Experts of a small language model: 57.3M parameters, 8 experts in each of 8 layers.
Below are experts of layer 6 (counted from 0) of a mixture-of-experts language model. Rows are named router (the router's row for the expert), up (a neuron's input weights, with its number), down (a neuron's output weights, with its number) and show model dimensions 80-159. Each number is 500 + 25 x the weight over its row's rms, rounded and kept within 0 to 999. Numbers have three digits each.
Before each expert's rows: "mostly gets" lists some tokens that are sent to it at least half of the time. This comes from a sample of Wikipedia text that the model never trained on.

# expert 1
mostly gets: " Total", " medal", "final", " MF", " FW", " Apps"
router:488494508473488459502445470523516509494488499462465492508511448512507475503467539500538496537487496513536488500468530508516500496500455463504517536514487503469498456498483483523515499434529467501481494456495529453486470537498465533481481519
up0:552515495513473506546500502555495513478522466478501515471540507499545510453453544494501534510472468482524470476482486533540501479501509472518521494502467508468508504538491505547467452478519472457487500504465461493487501511483531527471474456
down0:496540548506479511498522525504514506495530485495489510471519539500466570447500501516499508526475479501536508473534473500519464485553488482507513515512455483493507523486473501509509504478482488478492485510535546509443494462452459504523510506
up1:537496525507478524538478491530515501503518479455515462528488528515513472508464489525460488512504480495472469464486517512479511487500479503518500499514504475522458505541496509477504525485505572521508515495469519495512498502483487532452469519
down1:500513482501488520473479503524518529499476524489552518499535516455486528483524486454506474480508481493481494494510494516491489460451520516496506473521499503491481483497543525462499494486522492476481475458437521536494507486496459483472482502
up2:496453504479479506511482509540475517550511478514514482446470520538496439486444527509523510476531465484495485531542468485566488530496475485496464478455521489561553477535494497481503521506500509489505511478483519486502509495496463478473494508
down2:505569553510502478535510502503482491546509469459496476500489504503510514552534491522517509468487522502530504516506491502493496504484502448488482503501500535504483557498515500476498496478488527497526499519531488543482535452514521454528487484
up3:515496453509481490510481514487520521490532509479504552511486502452510467473474513466480538509511458565503481510485526531510511535499440494504521505456482552461529536493536485494479491519490557507435512500525469542522458464506490500451525553
down3:521509471488487521477504511547514488516496499486491501482522496497469451515481496517496475493506505511498518489492514523533512506509502484530413518538523469519500495507426514520525516501479482503522489572437505493536518469494497509504425513

# expert 5
mostly gets: " University", " British", " London", " government", "shire", " California"
router:464491482517500520519459483497507491492511484491532507497497522510505486512466480476500516478512506479457470513522470525494524493457541470512484478507480508516472524495566455491514519473541492501479488528487466532504519481493512489523497499
up0:530498471458485493491472481512491510500498505519488507487541489476469471486477502512498514495479470511504473487556479495525520537467457532538513512524501476454505500509495500502536506505530468480498494493463476502498511478553506501471517442
down0:565492480479521538474509548491460460494511514495477516520523521504470536522489495484523522492474487553473463511527536490471521515473507513483504509475467489454479498507543501554512496477509518458544482512462489521491494498457527462459499501
up1:446528492500542505518524503442493476484510519495522489459509513490480499483510507497492511511464457565513498506469504518494520512532497512509473486487526498457499532519525526467495495483474496508487504524481515531522529533476495500493488504
down1:489518520530496499472502502463453513494503460472474478485536490465516511506500520490523472452505515507506553491518489521481501511538479518449514517430509477514491482471550501494484487474504470480524487530523477506465526521461582530480496492
up2:487504494507481487520479526487546473521523463495479452485483506491495499517485479487488538460490471493533499495498478515501492504559495455498517443433512476475533474540458534532498436492470462472489474536493489566516474510506516519490468468
down2:471500501493475474484504490537465506519526476478490496485522489482527525497489505497509471515485477469512535502480475474519537539523513466503495473502510523460511494505501527513520503536470522473459468556480475536520466513500554492482488470
up3:501491483495509474506486472555493529509525507479468469461526523505493523549500514526476540470527493497520513492501482456493490498504472487538551542500515482478495491528473484437488532505476504488488473509506487497510508518486445505467499526
down3:495492501492480512478506468536474565480503489479495543459531503493498542523490466524503473497489497515537533515524488514481476489501468480513533517510497496519527476495483509506498492465515525498497495530532502498485515489467514469495541524

# expert 6
mostly gets: " during", " its", " between", " within", " the", " from"
router:503493496500479463489498486491524505529511476494535524482483503509513506475497493507535509453503516544502450521542478545512518460477504489520505520454521488482468527449495529508474503519471526479536454467534492495527514509514493516537480496
up0:511483513526516494515495448528488477481498495490532498516507517513462479463498475500493505486501510528543470509499461490526519487500533481434511537518469505520551492509506493520532519479514524508526508520486502473565497475514469503524527502
down0:532463487476513509490491498490499535469482478518488526490486551473533476491467464489515494535418472537481493497494499464470482535495538490504513491492480477480511496474496524487477486533489484496477531474475535507483498482524470498572451525
up1:524529487485483529512474503472528475555487487530479526497432519518522551528508500542536547541493501513510526500517523449506527502502498502493475507515552484519515506543506539506502508529512496507464489486478473450473515448509503521511490529
down1:498501469481507488504498525484467494526443501474483447519482481493510480467456529539531463512474547512525486510514469493464493531496526559534483482512501460464501470457514534485491484486513506530507530492449528530547543508497482547524504548
up2:492507513508523495523458490517492484452497485520513456527471494484476523472503505493457476485507461530524481469468514508538477501473486501480471511493508530444468492488518516477536461512481517514537474491503487475514529493442533520517508526
down2:528502497493469520510493499500455461537494514505543469541526491462478475499505481467468495518467522480449469551455444501479572508498502521501518482490520504485528557496528495500488508526500535463511492519514457484486534488526465523498543476
up3:528462518530510528534509494547504510543482496489502493509467499526471476492493466479506491514488587465483521536512520491466521511547514521484507482489514468533510494528500470514551528492483508549514483469545519474540542529513469462498514528
down3:504521516491508487492538501552465512410502497486506520499523494505499473473523574527522487508486490499530512507548501464513482519526515487489513529543528512533503504515451508489504471496483522510511504518532530518504478484536503482532515549

# expert 0
mostly gets: " dis", " con", " re", " Me", " Re", " syn"
router:532447535490529528516461501513509507474486474523504485501478475544519482488473444500528513534478516466513502512519445540495501515497521498527498525489490475505493517490460475496522509532480478493470538524474485515531520489456487508464505474
up0:497551512510474489460494539481576490499470518517467508466520497503501501496496533469467476542522521500500515477476523552501495547489502474497505471526515506443499510494520554471496521468490504462523511511505536507462507471486489509512523525
down0:481458520543485473551497502512475491530464571465493490510508516493495525527487491537531490503523537529514487513511539484520492471472504506528523528515477525487506496452516499512469470542482499450493507452464494467539498559469535501512551517
up1:477481466519478480487488465456505502473472532537456500492498493516485489478436465488485500520448519499530487516473506503503534518483495515490519491538543455525476564506517471496537484470419501522426504500509474507556500502482492491539474510
down1:540437471526455525543486502487463499480486473479440485485483494537447522501483496501542506459558478502497504516497472492491465503505532490506500497511460521484503527511509457472538520502520479482517496515511533549474538460506491504512535521
up2:507468476502509501518495483486502506511482531494461490450512469499482530460482484485520535469454470473473471489558486459486503516563514484552500526493458499534480485517499502526469490495471481455469505476498488517506506527492484528543521513
down2:537485504483517512526500500502538519506510515479550496483496509488461512487466524520499521502489523493512489519453466509542510476484514489528489503484534474516484513499483506497489500501439471487493534511507490514475526443472511470466515493
up3:540491519478485559514460534498564525427492531499495494508488510529482484504515514500481571530482487490474491548539505508550523517473514498473513483455456519460514524501479509510500471458540489457502521519495511508534485493549498508518514515
down3:514509486479462501482501515492570478476479547546512522497460515532511487509521497517491503513496555502457471542552521507478464502488568483488545469468480514534479447545506502486468528466494474445487500545502506488493497468484539451508496488

# expert 2
mostly gets: "′", " north", " south", " west", " east", " (#"
router:472519491478512491494525484486525510493533498516504516477498482521478496435471448504468517464477490548535528529514507485495483499492523523482508472499499478487496531467503517506526478497516514441537460460450483493506528466490510542431472490
up0:463479478489474481532484536523512499488470520462459489500459551499514483505505524513499457517500499473502499461540525489476494495524493452514554515492509504506499481516510462560499449491494484504510528509560495470518533457503446474483490515
down0:493498488490529514517479503479468486502499485528489542468460524511544461493514457453474475469501502505474530485497476502535507508493520493482483508513527494481472523478462479507478525539463506515537487484489494474470517460511473517529501475
up1:516494509506510492511477470484504459500517496502481510488515469496506500503502488513462544540505542506488516520485515504507478501475495491519507512516512516505476505465530437464470489496496503463493550487502473524484434526507477507458459501
down1:514476500472488516508523510528483487519473503491496474513497463461491535492486484483512512506490504474508490486497496560516482493531492507515510459471501481506506463485491472478488527478550494512500530490500489525505461506489515501454520495
up2:523473483519507477516492516505516500537511434536528496526499499481515473504530486525482508483461494495517511493545493466486513488483466493493513462524492528467497515473494496503502483493533512501529508504524503486447494525459464546495531500
down2:489463559459517500464507477481488508519508497486526510484501510516511494515553508511514538489518533482519491499493516523477506487461566476462498483493503479502493501532520528472504562518473499445482522507506469519523471505518553486477530517
up3:486486559471506493499495469489497498511530522434516530455514487491509529485492449498488450489564474486452466493477491489507500528510482518483520560490498468516503516563494507507452526505509516537468453505501488493519532516450506550509518488
down3:453462494478500522511517476505529487504473510524481456522484539495530506492534459565539519470518522472432487459524480480497498505499503509499473493473505487459534477459555496506570491525501505517473496472492493480457479479516509474506500509

# expert 7
mostly gets: "\n", "===", "==", " ==", " ===", "===="
router:535483491501538490490518535495497478487496495515482505496512491473497500531500517509474500499541526482472498452500530450487543486504512490510485523498475500484504510510474481513527494497510571500511495489475487503510547497513498520496525516
up0:487496551543554474500480487536525500513513513489540483513515501482513465473494464512479491488493498478444461488524502522527520547449557489513522479461485516483495499500507479477515488480468516487497507482492496507475525513495452493496510485
down0:513473496524473556503515491527473494483519489520473531509500497519479494498485495444487449499443502518472509546482518459526476516508482484503540452519506537494465461493480491484516470504456468507507500461492511518457481538507487480488501484
up1:486483530490469485543433518482534490508501528477480469488488530491556502465481465536487469512582504492458492487459501486479522510512504478485497464511477524506489503502484497480503501466510487500496483492466496489489520526558495496484506521
down1:516551488504519493511540520465532545482454483507485473517496496463486515494529490541483483459511469514537482492553472460468505499521537514493551509539531489552539539503520506530517513521469491489510479519469484511553503489487513516546508508
up2:509453491494518517531465445502494480529500506477562486457514497493481518517464512514523468502499504519497502509486505515510450519478551534523495540454499486471515503556468489508480488514462504492512467501517538471514522510483502454550495513
down2:495501510481514487505468499478460520493505505472494460474521495515480502515484541507525475496533500508473523469459532513536525531468534491476504488516502478521502518507547520482499497507541462534505499444517437466524499475528500479485516510
up3:463559491503498478476478474485509500476461516498500490512538532523512516470502478451501513557504477542521520504494511454540490515520517506510514513479525546484531506513484535485514503517526493502496571517506504465466499476484455482517489476
down3:468488496532515468463534480489494498520485438511480443503551479501500503524480507494530534499501519490547530503516504534466499467554520492471452444474525494448517488483517546523481529505478482482490506509517479517516492504485454510545544499

# expert 3
mostly gets: " St", " J", " Sir", "St", " G", " Tom"
router:469513554535494541510487508473480505543501532486484512447529515534511530504525513495491462498493492482501508525524511521521493474482475526514526501505521485450480523488510539542466487509528516546536478499491491468476473492487522486461548513
up0:471450548509489521521503516474493487501480509435471470502499553516495516542492512481520503525460549516535498498489511497509495516494523517551483500482509546513509449467501522468544557506489472515505506452516520477491493496515510494470512478
down0:523505488480508507487492506470499500456487472481456501486542490503478487520528482487485523511491553500451510509508484508530482492498500451549492479512464503489514468505485540492503463471510526538480532491547480528491541506549555481462507470
up1:475501500463569521503495460492525491495536475508485511502476501480515509493494485460467495525499495504526494498509509506456488468466502530462497488502508513498498487511529501466512537503494504503496474466484516509463472479487514485542487500
down1:506493530509460522455486524480532534525509501507515526534515478481489484525464517516490460498515531503478515510526485537471482523465523495517482486486512508435500515493466467523520525519490496516478516504489469527498506514496500477542524507
up2:464501480542528480507533495512475476506504476472528483535507515489525446465484489490519511476497520486474493524521520468544563487494521493530495495497493521468477495484483491502510522504507495552534495514540488488489534536459514498493495493
down2:485499505488473519537471501492543481518465506506557516484497519435516509548486574529543515504494480512526510507435498516484482530543473511482492509448503482486499483492497447498544498500477512487540528503503531508484505475492493479480499496
up3:480510424479527461545477490487531494517559506486520528554486482527502514488506508505502464499508513504543516480461467474511496499519470467483489487499534477466462501532496500478524523505480454472448493531534542492526535472506433508459479543
down3:549473468496495473479485497476538501495501502491512533459486478488523514526541496499497534500496530539482463489495482501510528506499492481462467460496484501496507481460504496476533541482455497500488509451488528515488538522540553522496464493

# expert 4
mostly gets: " would", " been", " well", " have", " they", " had"
router:515485503516514550499515500449508508483500509452514449511514516508484510475492470506486478497501500498451493535512482471497511483476513495511511494529464516497521534503500484508491477491544545514497513491533498506493519509524525519425491530
up0:490465516497490485498523523505494540525550479457509469528510490529500504540518511470469532548509496529498494507548521516478491454482533496545565541552483462481530502474491506493516493491490520501499455548472501474514465482536495467505473567
down0:490520526465487515490498513437519506491501496500519504475506524509498499520495522488525498484500466484508511505538452479488471480493481522511498490522458491517519463454493509477497470494500531478505500497444520497560467503488470458455488469
up1:471495482505507536520484492475495503530467491478508514540468488528531537492478481510473491448490510519458449484495451468506495450500460459505498551497485502455515484530495497484483464486512477504481522493504492516512463465538486480528481501
down1:479494476511517548522514465512447490509515502464522516527526512505477501493511532520504504488500501481508499513496550513411495473468546495479511452474501480506493502535485471530503474512479463538524477520443475527500467510491492533494541515
up2:492476474504495527495480530526469512510489495503486464498501555530480503486521491448449506543499534514526499555525508564466525491483521534540449473532494524519522515578529517535471481541547476526471515536552526508514520524508480502523510539
down2:515508529511503508454526480511492546519511556457517508478504512527469527451504507466530499521554490501512479527484520505513451484505538465519515553508471508479500515491509537478496496512499507483497475443490465534515479526520493506488498447
up3:511499509508514487495474528484482486478462554523512471528518490506462533468500531464515521490493486489508477525450509508506508472514455478473468488512542460518476509496490498523482524475497532534495506474452490509480494516517501527505498530
down3:494539508480471490435455565518493493499526499464505506517498491509456477542495511501487462488530482523481533498501469505516526498512514467484468514510508504493498524524477551513529488484487503519537482468485510552517500520508518538486528485